Below are experts of layer 2 (counted from 0) of a mixture-of-experts language model. Rows are named router (the router's row for the expert), gate (a neuron's input weights, with its number), up (a neuron's input weights, with its number) and show model dimensions 0-255. Each number is 128 + 24 x the weight over its row's rms, rounded and kept within 0 to 255.
After each expert's rows: "mostly gets" lists some tokens that are sent to it at least half of the time. This comes from a sample of Wikipedia text that the model never trained on.

# expert 5
router [147 119 118 133 124 124 146 129 149 111 155 150  80 108 128 113 111 146 152 178 108  85 140 137 121 147 122 120 154  87 123 113 111 162 156 145 147 146 108 120 121 128 163 121 127 144  94 129 112 165 120 122 139  95 128 169 141 102 167 150 125 100 139 112 111 132 138 139 117 127 148 131 167  96 137 106 112 140 159 156 141 136 150 131  97 131 121 138  96 148 125 166 141 126 108 116 163 121 120 178 148  61  96 165 114 130 153 155 114 124  86 107 122 149 130 145 145 106 151 132 120 183 113  84 127 131 107 183 141 123  74 135 153 160 137 144 114 138 120  95 122 171 133 145 129  86  89 130 142 104 126 126 118 139 174 127 129 139 119 164 160  97 151 142 119 138 156 112 161 101 111 106  80 134  81 119 162 120 125 155  99 169 113 124 147 124 176  77 160 167 135 153 139 125 103 134 100 183 105 130 162  81 155 151 155 136 139 109 144 120  97  86 117 111 100 108 168 158 143 148 146 105 154 106 106 123 132 114 142 154 142  81 114 108 112 108 138 133  97 124 108 116 165 169 121 143 113 133 149 155 161 140  81  93 170 130]
gate1 [108 170 136 130  88 143 130 138 144 136 138 116 114 135  84  93 129 170 122 113 122 130 135 161  86  78 172 104 138  85 117 122 111 156 107 133 127 124 116 161 148 133  95 136 161 119 118 138 117 155 157 118 118 162 101 115 144 109  86 125 146 136 152  89 113 131  97 123 127  46 190 107 138 141 161 139 111  73 129 100 159 133 118 183 155 103 164 103 140 167 130 159 123 156 118  96  72 100 142 123 110 120 118 108 139 158 105 138 104 122  87 105 113  99  95 137 108 107 166 142 146 154 145 101 113 157  98  97 128 132 105 130 120  79  65 148 102  84 155 132 139 110 130 124 175 115 135 109 158 127 134  94 110 143  93 141 136 111 122 108 144 104 147 117 113 130 116 170 143 122 113 121 112 155 119 140 156 114 114 133 159 168 113 137 158 114 155 137 154 162 139 135 146 119  94 119  90 124 139 117 147  95 165 146 125 136 159  98 150  86 144 129 106 124 149 139 128 153 126 118  97 145 146 140 151 122 151 135 120 162 151  91 165 114 130 101 163 119 167 164 159 142 116 102 129 140  91 172 134 120 141 120 138 154 116 118]
up1 [133 184  98 138 111 148 105 135 140 105 123 119 100 157 123 154 153 148 123 117 105  97 113 133 105 138 125 165 102 135  99 149 106 133 111 103  92 138 167 107  78 120 158 107 150 118  76 158 153 144  74 149 156 118 106 133 121 148 108 138 119 105 130 121 127 145 156 119 165 177 123 125  72 136 145 103 145 121 121 111 136  99 122  97 125 164 175 135 134  97 138 135 114 158 135 137 132 101 147 142 108 124 111 119 144 105 144 133 141 126 121 158 171 147 122 103 156 103 144 101 115 123 106 118  92 125 143 100 159 133 146 125 117 167 116 144 155 111 165 130 115 133 105  71  89 132 129  84 105 123 117 134 112 129 113 121  95 122 123 104 116 154 130  98 122 117 151 141 109 179 100 125 109 114 115 126 141 107  98 123 148 129  90 134 122 136 141 136 120 132 173 107 150 163 135  68 107 196 153  55 161 116 136 122 160 115 181 130  93 118  92 141 111 168  86 159 176 102 137 127 165 133 134 150 149 143 102 157 111 126  99 103  87 114 123 127 103 179 133 141 139 108 116 104 160 126 106 135 143 116 135 136 181  94 155 153]
mostly gets: " |", "\n", ";", "|", " \"", " the"

# expert 0
router [157 121 124 112 102 154 136 119 105 160  82 120 111 130 119 126  97 110  87 124 159 126 144 180 155 153 124 101 124 159 127 147 109  99 116 169 134  82 133 173 139  85 144 128 151 127 128 138 143 128 135 109 158 141 130 170 151 121  88 135 142 150  93 152 142 126  99 130 126  96  99 142 106  83 150 156 132 116 126 136 126 147 144 142 138 147 137 129 126 108 145 108 122 130 110 155 149 125 120 100 121 157 102  85 132 110 117  75 165 140 100 114 143 179 129 105 160 120 170 103 143 113 109  96 104 130 127 138  98 147 195 154 151 132 146  63 151 142 154 105 153 119 138 125 137 148 106 147  68 121 147 132 203 108 148 129 140 142 101 107  91 134 111 152 137 137 152 106 116 130 137 128 120 122 202 113 154  94 125 135 145 148 112 118 115 137 140 103 123 111  94 155  93 122 142 125 153  99 102 141  95 123 163 105 115 135 136 134 131 149 105 130  80  93  78 183 178 104 139 101 124 118  97 146 120 157 109  91 153 111 110 162 100 162 149 112 149 137 125 128 120  85 134  83 115 140 159 123 110 133 149 150 146 125 107 152]
gate0 [114 152  95 129 104 138 124 114 120 115  98 122 117  74 105  82 106 128 104 142 106 128 134 124 151 119 156 102 182 102  76 102 134 122 125 109 135 169  99 147 184 173 133 119 139 145 135 123 121  97 120 127 123 119 130 115  99 141  65 129 145 115 142  67  95 161  95 123 147 181  94 138 110 123 133 112 149 141 127 132 119 138 151  95 107  93 108 158  92 102 151 116 126 118 163 150 148  83 134 118 128 112 110 115 140 122 136 130  95 101 140 136 113 132 134 137  96 137 163 110 110 132 149 117 173 139 138 180 137  81 123 129 172 160  75 103 140 155 102 185  65  86 161 133 136 128 126 111 158 117 136 119 127 103 142  83 130  92 137 131 132 134 160 133 117 142 126 160 130 109 121 102  96 121 142 191 119  75 140 133 112 136 118 132 118 138 142 129 145 108 132 137 107 130 117 169 132 124 120 147 158 121 103 139 111 149 115 139 118 138 121 102 155 106  98  75 165 121 187 154 171 128 111 135 147 136 130 136 152 124 106 133 106 154 142 100 143  96 173 137 110 140  89 140 115 119 173  90 147 145 128 100  91 115 129 116]
up0 [107 152 147 136 124 110 109 121 141 121 103 116 109 103 163 128 137  95 141 112  91 143 165 129 137 156 173 124 123 137 127 161 104 156 126 123 127 151 133 130 107 119 177 111 147  80 149 150 121 117 137 123 140 151 113 130 127 109 125 121 139  94 109 204 168 131 117 111 152 151 151 154 136 132 161 123 162 150 106 119  89 113 162 144 126 161 115  91 111 142 124 151 120 117 101 151 141 132 119 150 202 114 113 121 178 134  80 145 129 140 129 132 129 164 148 150 111 147 114 110 127 138  84 134 110 199 146 108 112 136 137 144 106 122 176 110 159 123 135 104 111 121 158 102 124 143 118 159 118 114 124 106 135 140 124 108 150 111 180 159 151 131 137 127 137 121 137 131 132  38 119 122 167  92 138 117  92 102 109 111 136 113 121  86  89 113 159 118 129 124 153 137 130 144 160 109  99 175 125 157 152 124  85 118 129 101 125 161 105 154 110 142 140 110  74 163 136  52 141 102  94 106 100 142 105 166 126 106 149 129 140 131  96 125 162 128 139 134 142 114 100 117 110 124 129 112 148 128  88 121 122 192 112 110 133  89]
mostly gets: "s", " (", " is", " In", "e", "a"

# expert 4
router [162 124 166 175 122  97 125 128  92 156 147  71 139 144  93 131 135 146  97  59 146 128 135 118  87 104 174 104 114 110 107 134  89 155 144 115  86 155 120 131 153 149 131  96 156 150 169 146 157 114 159 119 141 123 121 130 103 140 129  72 135 142 142 110  91 132 135 150  85  81 126 162 139 147 113 132 155  99 114 167 121 129 152  62 118 124 130  97 139 158 106  96 113 109 144 158  95 168 142 108 162 115 111 112 114 114 173  84  82 111 141  93 114 134 131 148 114 183 115 139 183 126 149 161 136 113 112 138  95 124 155 119 135 140 149 114 111 139  83 122 116 111 132 100 118  96 117 106 158 178  83 121 107 105 120 120 134 105 116 108  90 137  93 171 104 142 112 174 116 112 100 153 110 134  96 104 122 168 104 125 127 128 185 158 171 118 107 123  96 152 123 130  92 112 120 143 122 115 158 144 156  90 127 106 132 154 148 117 142 116 112 143 135 155 144 124 107 143 158 150 141  97 151 158 115 109 135 152 116 139 140 150 115 129 131 108  94 144 120 106 119 119 151 128 150 107 122 126 141 162 124 120 107 144 125 139]
gate0 [105 140 132 153 187 122 158 161 124 137 116 124 138 100 117 117 174 131 117  96 121 147 124 166 145 111 106 133 101 122 124 115 130  92 126 127 109  91  59 124 153 147 110 119 131 123 130  81 122 143 118 143 159  85 128 168 112  85 113 134 133 122 172 116 100 138 156  86 149 111 149 131 128 135 170 135 113 116 108  99  78 148  91 114 133 118 126 118 171 111 113 115 160 135  83 124 101 106 153 114  79  92 110  85 122 108 111 144 118 139 123 152 104 125 125 121 148 142 154 156 143 146 156 161 144 123 107 114 183 113 149 108 165 153  98 177 142 100 142 154 115 116 152 128 102 126 140 127 135 160 122 110 117 134 119 126 134 125 124 143 157 136 129 169  93 163 121 149  98 165 163 138 121  63 118 140 109 143 151 133 119 131 143 131 150 119 131 147 105 164 156 140 112 142 107 144 110 118 134 116 166 166 194  66 109 157 101 124 104 144 132  87 136 128 134 159 114 124 110 141  93 139 170 155  80 164 166 123 140  74 131 154 158 112 152 117 105 143 102 115  90 150 168 132 147 152 123 128 111 110 104 131 143 157  97 153]
up0 [149 123 117 118 114 153 108  98 152 156 120 127 155 154 132 108 100 151 111  75 162 131 136 156 150 118 132  71 116 174 148 148 110 147 122  97 149 125 177  80 121 150 129 116  89 129 121 106 159 136 139  99 118 180  90 183 121 102 154 159 132 132 152 124  85 136 133 110 134 145 143 123 139 132 136 108 138 126 112 134 136 113 109 124 162 110 124 111  74 116  90 100 114 112 155  85  77 117 170 141 167  75 169 137 118 131 144 145 117 108 106  98 128 158 143 125 146 112 131 160 134 136 177 142 135 100 144 140 146 114  83 118 119 159 113  95 116 121 130  87 131 147 127 158 101 122 123 120 120 134 109 137 116 103 107 111 121 120 143 117 112 154 147 147 120 136 114 111 128 126 175 158 127 104 128 139  78 107 117 113 149 132  84 123 137 111 141 129 130 104 149 153 180 139 171 133  91 123 143  83 129 139 156 108 102 123 123  77 149 166 161 119 131 155 141  99 174 142 107 144  99 180 141 108 122 129 114 139 102 129 199 130 108 119  78 102 146 105 119 113 136 147 112 100 155 178 143 134 128 131 133 113 137 138 143 194]
mostly gets: " A", " B", " P", " U", " S", " W"

# expert 3
router [ 76 118 113 140 110 146 112 152 126 112 105 147 140 111 153 189 179  97 118 182 141 119 142 160 150 138  84  93 110 138 133 117 154 104 146 119 176 122 124 155 115 144 171 176 122 145  99 135 110 165 128 153 108 112 102 120 114 160 116 133 131  98 124 129  90 123 142 134 116 136 152  98 104 114 118  98 141 158 144 118 148 147  83 147 163 151 143 112 156 143 136 110  97 154  95 137 179 100  89 170 139 148 124 153 135 158 111 128 148 128 133 161  93  86 137 120 112 104 118 140 101 142 128 118 115  90 173 106 146 120 113 142 133 102 131 152 137 154 148 147  81 123 127 143 110 168  93 153  99 119 151 110 133 125  89 164  93 134  99 136 133 101  81 111 151  97 113 104 140 112 166 124 115 115 118 147 135 149 130 149 139 140 178 101 143 134 151 136 117  95 126 104 101 153 149 121  90 100 186 123 111 154  99 148  96 152 114 120 122 131 135  94 174 168 161 133 128 146 104 111  93 151  98  95 161  92 110 120 135 133 123  94 137 168 115 120 111 117 143 146 191 153  89 126 134 151 150  95 110 125 131 139 131 132 126 171]
gate0 [145 118  93 102 131 172 127  91 122 116 152 144 125  88 143 115 118 143  99 175 130 104 144 106 159 147 117  97 148 122 164 119 126 133 127 141 101 157 108 113 131 132 127 113 144 108 131 194 126 186 119 146 136 135 110 162 157  95  93  82 113  84 120 117 120 131 161 140 136 137  85 125 120 127 127 137 118 137 138 105 197 130 144 156 155 171 103 136 139 137 149 112 134 133  83 164 125 153 127 160 123 164 113 134 156 177 139 170 136 132 134 150  98  98 104 106 102 137 153 147 144 142 153 108 168 125 160 113 114  99 171 109 164 159  72 152 146 131 117 118 100 103 115 149 118 115  86 129 120 135 160 118  90 155 127 121 148 126 117 143 144 117 104 117 130 115 107 127  87 105 146  97  82 131 120 103 116 135 126 157 112 125 118 153 129 153 100 116 109 128  91 151  95 124 135 108 149  99 151  89 115 146 131 114  91 118 124  64  94 110 129 135 134 174 134 173 125  68 127 133  94 162 132  79 112 143 110  81 134 123 123 109 143 112 145 116 101 134 151  80 116 127 170  86 152 100 153 157  99 125 116 143 124 149 151 127]
up0 [155  95 138  83 100 157 113 100 106 130 165 149  83  92 153 178 137 120 109 156 138 147 155 131  93 165  53 123 158 121 119 168 130 132 129 106 118 148 156 103 116 109 142 126 160 116 129 160 152 120 142 114  95 141 129 165 146 125 105 137 133 104 100 109 118 116  96 118 125 132 152 109 109 110 107 102 107 153 106 146 167 121 117 149 133 165 137  80  88 100 135 130 136 130 142 131 136 143 118 153 112 116 110 108 131 158 150 135 185 146 145 135 118 110  81  85 114 152 132 148 108 141 167 132 141 106  98 131 162 128 142 171 181 152 145 112 111 136 140 116 100  90 154 132 113 120  87  93  96 151 147 124 113 126 149 141  88 150 129 161 137  92  72 151  90  65 124 154 138 143 133 135  73 103 153  85 119 130 153 149 145 188 113 187 141 136  95 123 142 138 123 112 141 138 137 117 150  99 162 142 134 154 124 163 106 147 128 117 153  91 147 110 122 134 132 143 147 128 141 122 170 112 122 125 131 117 118  92 154 105 106 106 113 113 124 110  89 156 127 141 143 132 152 113 146  73 132 146 143 146 165  94 140 147 121 123]
mostly gets: " United", " J", "man", " John", "ia", "na"

# expert 1
router [154 133 127  81 155 137 143 136 121 111 174 159  99 135 110  91 142 169 101 119 151 122 116  90 154 112 145 112 166  95 113 131  97 131 153  92 122 137 148 125 137 133  84 149  84  84 158 111 118 109 164 120 105 149 132 113 143 148 112 123 109 127 102 136 142  94 132 130 173 137 180 128 137 170 133 165 117 117 135 103 110 117  93 145 151 122 148 123 127 160 100 137 149 111 130 122  91  90 141  99  68 114 156 189 116 175 114 129  83 135 147 127 161 116 105 169  92 114 153 135  95 106 145 116 103 153 143  97 168 132 111 151 150  69 140 179 150 130 137  97 116 104 113 116 125 113 141 141  93  91 119 136 131 107 105  78 142 121 164 143 178 154 117 142 114 152  88 146 115 144 116 167 122 116 115 105 123 149  88 124 127  93  90 112  76 107 107 163 160  97 130 152 163 135  91 169  93 141  95 133 122 138 137 131 152 109 116 160  98 156 144 130 148 148  91 126 119 116 112 115  96 114 113 121  92 137 125 134 105 139 113 143 137  93 131 163 148 128 111 147  99 135 112 116  86 115 128 142 145 108 125 105 147 133 105 118]
gate1 [110  86 112 144  93 105 178 155  93  96  66 110 140 133 183 146 135 125 121 123 159 135 127 133 150 132  97 101 119 101 173 109 145 145  84 130 121 166 112 105 129 115 120 107 119 169 155 142 129 122 116 118 147  75 105  96 140 132 139 112 155 114 124 141  92  88 163 123 123 122 144 106 110 134 135 138 109 176 121 137 127 103 113 103 140 104  99 138 140 164 120 167 125 161  99 109 152 153 137 144 134 119 130 170  75 144  94 122  94 170 107 164 166 113 123 159 125 128 131 123 168 155 105 138 133 172 143 118 155 136 108 136 159 151  98 126 102 164 158  99  96 130 125 134 121  88 110 167  95 149 159 110 137 109 140 125 133 105 137 126 139  87 146 126 138 114  92 152  76 154 110 145 134 137 131 113 155  87 136 124 155 141 124 113 143 145 116 172 144 132 109 107 141 125 122 156  82  93 108 165  65 101 157 139 150 133 115 130  89 109  76 153  95 143 119 114 164 145 130 140 153 129 155 104 112 159 147 140 130  77 116 127 124 159  96  97  95 138 106 157 100 178 122 141 128 123 149 111 104 127 147 143 103 106 120 117]
up1 [ 90 133 101 121 105 131 135 164  76  99 179 112 171  96 143 183 113  64 115 175 134 117  77 117 119  98 122 141 126 127 187 105 144 106 166  71 122 118 138  97 128 182 109  83 121 169 116 143  87 133 134 156 113 112 130 130 121 102 131 133 156 106 148 115  92 105 122 113 133 109 127 130 138 149 145 141 126 127 101 102  94 161  87 136 139 101 128 122 161  82  84 144  84 135 115 126 139 122  86 122 192 141 165 136 146 134  62 112 102 158 109 148 164 111 111 148 117 112 130 112 152 133 133 133 108 125 130 152 123 134 115 163 135 134 131 120 136 107 164 136 107 143 105 152 135  96 130 168  96 117 125 167 118 148 131 176 126 153 149 157 150 112 132 166 126  89 148 124 129  99 116 114 136 140 156 145 111  90 136 172 145  99  83 128 149 146 134 173 121 155 108 119  93 138 120 125 118  84 132 123  88 146 128 127 107 138  85 170 135 126 146 151 129 126 112 138 125 123 142 161  90 122 116  92 112 114 122 103 136  83 111 131 116 137 131 131 148 140 150 158 114 132 148 136 154 110 130 111 139 130 147  71 137 136 138 120]
mostly gets: " been", " season", " place", " used", " up", " during"

# expert 2
router [105 134 139 124 148  95 164  98 145 106 146 106  97 124 145 113 105 106 180 174 104 113 158 126 158 107 104 181 165 152 175 140 178 100  98 140 152 110 107 130 122 142  99 146 148 166 122 109 118 125 140 171 135 163 127 138 112 121 147 120 132 132 119 124 141 130 129 124 101 109 104 106 144 141 130 112 129 114 124 120  94 154 148 148  97 155  76 110  87 133 101 118 132 139 123  94 105 141  90 110 103 122 121 120 137  65 138 142 133 116 116 149 124 137 144 111 122 142 110 133 117 117 112 178 157 155 119 120 117  93 163 124 109 154 113  90 113 122 143 126 146 138 134 163  96 140 148  89 136 128 142 115 112 143 130 158 110 129 134 146  99 127 158 117 123 132 124 121 132 185 171 133 174 156 161 144 108 121 167 134 143 120 125 151 127 155 128 164 116 121 132  88  87 105 163 118 148 143  94 110  80 127 124 132 129 182  80 107 140 115 114 145  83 122 151 121 107  82 115 118 127 164 157  79 137 151 133 128 153  76 126 157 148 141 125 133 154 126 146 104 109 190 117 175 129 114  45 130 112  98  86 117 103 137 137  95]
gate1 [116 170 134 128  89 123 137 203  97 128 114 166  95 134 151 111 104  97 100 150 176 173 176 114 167 118 117 108 129 125 156  89 124 102 113 117 143 137 118 160 136 129 151  98 111  91 141 109 148 153  90 112 137 126 140 104 116 132 125 145 133 158 130 147 117  97 133 138 108 113 123 161 141 112 114 145  92 168 128 134 126 119 133 134 174  99 140 147 147 122 122  97 119 105 140 152 121 116  90 115 102 126 122 161 125 102  99  92 140 135 141 171 152  98 200 159 143 132 119 158 170 119 116 126 120 160  74 159 136 155 119 136 133 107 108 198 184 157 132 156 128 104 133 139 142 127 129 128 107 188  96 118 147 117 187 108 148 118 116 122 140 125 104 123 134 136 144 124 114 158 138 114 143 120 106 177 124  81 158 104  99 121 115 102 122  96 120 109  96 130 146 129 115 114 149 149 141 149  98 143 126 102 145  68 152 145 138 157  98 106 154 110  95 131 160 153  96 135 150  87 139 103 148 126 116  75 131 128 119 121 117  84 153 113 135 102 108 159 114 130 136 121 151 125 118 165 126 138 140 112 147 119 141  94  83  99]
up1 [161 109 144  90 150 133  95 163 145 136 116 133 107 173 148 135 116 165 101 130  95 157 122 131 124 119 103 146  89  92 116 146  65 141 133 136 134 116 109 157 146 124  74 114 161  96 163 118 104 117 109 111 110 113 156 100 111 129 185 119 103 105  75 123 113 107 132 124 128 141 112 149 122 133 116  65 144 149 101 141 134 120 125 126 146 148 158 107 134 118  92 156 107 156 117 145 112 133 127 116 126 159 129 108 135  86 157 137 104 136  71 143 121  87 146 122 148 141 172 118 142 153 145 132 104  94 167 114 112 124 152  94 125 141 111 115 108 142 126 158 143 106 157 139  92 134 124 109 126 136 105 123 158 133  95 147 126 159 129 113  92 126 127 108 160 105 159 147 107 127 127  88 145 136 149 146 125 137 154 124  90 124 127 134 108 110 130 140 136 132 129 152 148  94 161 145 111 154 103 166 130 144 107 117  84 158 113 139 150  96 130 180  67  93 109 143  92 130 136 119 113 133 137 131 128 113 118  98 128 139  89 147  65 138 159  87  94  89 124 127 106 123 110  96 140 105 228 143 127 176 118 126 115 164 109 137]
mostly gets: " ", ")", " 2", " 1", " of", " 4"

# expert 7
router [103 125 113 123 136 137 104 163 156 152 115 123 160 143 128  91 113 129 142 113 115 159  94 154 120 137 124 143  91  97 142 124 138 134 104 191 125 154 127  97 136  95 113  98  85 139 130 124 145 108  63 112 126  94 151 104  95 104 124 148 130 118 152 126 141 118 123 105 137 161 125 140 105 139 149 127 103 137 120 125 150 103 129 105 112 116 136 150 136  77 132 142 125 119 144 130  87 169 175 136 125 143 126  57 122 113  75 163 174 145 110 136 127 111 126 129 156 124 101 113 141 107 131  96 123 134 140 107 124 124 120 124 118 155  65 146 111  63 116 137 162 157 115 115 151 125 179 135 143 167 153 156 162 178 108 125 155 123 124 124 145 139 195  69 126 127 136 155 135 143 100 103 157 115 128 111  94 124 161 122 115 113 107 144 124 123 103  93 120 125 139  98 175 134 122  71 142 148 123 124 173 140 137 133 149  92 146 138 147  99 174 169 122 119 133 123 117 150 148 147 146 162 121 139 151 153 122 147 124 115 153 115 152  96 134 128 102  86 141 132 140 116  97 141 163 146 167 130 106 118  82 156 158  91 170  91]
gate1 [133 118 136 140 150 102  99 172 142 121 121 192 139 128 100 131 125 109 186 145  80 161 118 123 125 120 132 139 163 115 126 153 106 130 123 126  97 123 121 132 102 157 152  74 128 118 105 132 115 156 158 118 106 140 101 180 111 140 147 122 149 156 151 109 145 149 109 118 131 160 142 140 116 124 124 122 161 130  89 127 165  84 163 126  95 135  83 101 118  99 152 136 128 146 147 156 110 168  96 112 110 139 129 105 135  73 123 120 114 105 115 140  91 136 154 129 112 132 131 148  73 102 135 141 118  85 149 103 106 138 156 142 156 101 113 129 168 159 107  89 134 165 115 169 121 133 119 118 161 150 123 134 132 136 116 146 134 134 147 120 120 125 127 100 125 148  85 126 110  80 124 147 127  98  78 148 120 122 171 166 166 126 112 111  95 106 111 123 115 100 111 202 129 116 158 121 156  99 126 103  80 154 166 153  97 138  99 116 135 143 133 103 122 137 122 137 139 147 159 109 140 161 133 111 122  91 124 118 118 133 137 197 170 132 118 142  94 133  96  96 111 125 100 114 137 163  98 175 128 131 168 108 130 188 150 111]
up1 [128 108 136 143 103 122 151 114  86 136  71 151  68 147  99 124 120  93 105 127  55 132  79 104 146 158 123 178 145 103 141 132 123 153 129 162 118 175  84 151 124 163 147 104 146 106 110 105 107 117 124 132 107 143 107 145 159 146 129  98 132 154 151 130 121 121 124 145  83 147 130 147 107 110 110 122  92 157 116 127 156 153 111 142 107 150 155 170 142 111 136 131 121 131 179 123 163 156 118 155 127 144  77 136 113  88 106 120 105 117 103 116  88 132 101 110 142 162 134 126 148 107 159 114 141 130 126 144 152  70 130 131  96 131 140 103 162 147  87 134  94 104 115 108 151  92 106 117 125 102 169 145  98 124 107 163 103 137 126 128 140 178 123 146  95 150 141 138 138 123 139 165 100 152 142 125 149 153 122 132 107 156 125  92 114 124 137 121 101 182 104 163  82 137 139 114 195  97 143 149 114 150 132 131 176 111 156 170 139 138 102 153 141 120 117 135 121 140 148 117 158 123 148 151 137 115  79  97 156 130 100 121 120 117 111 142 130 154 135  73 111 114 145 108 102 147 124 100 128 101 175 118 124 147 132 155]
mostly gets: " and", " a", " the", " to", " The", " that"

# expert 6
router [107 132 121 135 111 149  93  95 140 114 105 150 164 129 162 174 145 118 145 101 102 142 106  92  99 137 124 167 128 155 124 130 179 128  98  77  97 116 148 105 107 139 138 121 155  80 114 140 119 121 118 133 111 145 126 107 164 132 143 158 134 144 151 119 163 173 137 126 182 181  88 103 126 134  97 123 140 139 114 115 140 110 138 154 143  92 139 140 142  77 182 167 141 156 149 110 166 107 129 126 160 143 153 141 167 153 151 154 130 111 187 143 149 114 131 105 133 125 107 119 133 141 137 154 155 120  97 119 150 141 126  86  80 150 134 112 133 141 137 192 126 116 121 132 177 152 142 134 143 106 125 118  89 126 176 124 117 147 157 101 111 116 135  99 155  99 175 104 114 102 134  74 159 135 114 182 135  88 133  83 113 133 127 110 142 166 119 131 148 160 137 140 185 143 134 127 169 122 144 129 132 155 107 118 121  81 126 133 109 130 116 104 144 105 186 102 123 124 101 142 167 120 127 149 146 120 139 130 107 157 105 120 114 145 110 138 133 134 133 144 130 106 154  82 130 114 121 127 142 140 173 104 136 161  80 144]
gate0 [108  98 148 125 106 145 116  98 157 119 111 148 103 156 117 108 101 117 127 128 150 151  81 114 134  99 177 135 142 122 162 145 121 122  77 139 122 131 129 111 159 121  96 125 143  85 113 171 129  90  91  95 132 117 146 120 116 146 119 119  83 112 110 111 117 104 138 156  94 103 140 112 116 122 152 152 137 139 104 129 115 106 105 117 104  82 159  87 138 148 132 103 128 158 102 119 108 148  97 119 125  98 127 117 160  58 134 102 120 140 142 169 117 114 104  71 165 144 149  97 153 120 128 146 101 136 107 111 115 114 137 101  99 106 121 148 103 110 169 145 115 141  90 113 106 148 109 130 113 131 137 156  90 138 128 146 100  94 139 114 119 100 120 164 107 152 154 144 136  96 121 110  44 128 152 112 151 165 120 148 115  90 141 159  59 173 124 134 157  91 120 148 152 100 130  94 154 149 112 135 117 162 154  92 154 126 150  84 124  90 150 158 125 168 111 110 114 142 155 106 158 139 167 111 155 132 142 144 148 124 150 135 116 149 113 113 137 143 125 136 159 179  93 144 120 137 138 101 163 142 133 108  77  96 121 138]
up0 [126 174 126 123  98 132 158 103  92 123 137 174 109 118 118 167 100  97 170 109 173 127 118  86 104  97 171 119 135  93 149 151 134 171 121 112 133 154 145 152 145 133 100 126 112 112  63  90 127 133 103 113 132  89 143 124 154 138 113 120 161 142 146  89 105 100 155 121 121 135 139 128 152 145 128  95 136 134 123 144 144 110 139 102 129 102 133  94 113 114 115 154 167 142  88 115 148 132  94 118 144 159 128 139  98  66 133 122  97 118 108 166 146 128  97  83 142 151 117 118 118  95 134 104 131 163  92 124 164 120 168 151 128 116  68 137 144 159 152 117 173 127 132 118 125 139 133 142 133 108 104 167 108 106 149 110 129 112 142 148  87 105 100 142  99 135 131 139 149 111 124 150 126 131 114  80 164 144 154 123 144 121 141 125 134 129 156 137 113 134 155 117 136 167 165 110 123 190 132 119 157 162 130 108 138 127 154 157 125  72 133 137 134 117 142 144 178 117  94 130 101 125 135 136 120 115 121  92 117 127 142 176 186 122 115 143 135 145 115 119 128 174  74  98 121 142 148  94 137 213 103 120 124 121 138 127]
mostly gets: ".", ",", " that", "),", " 9", " but"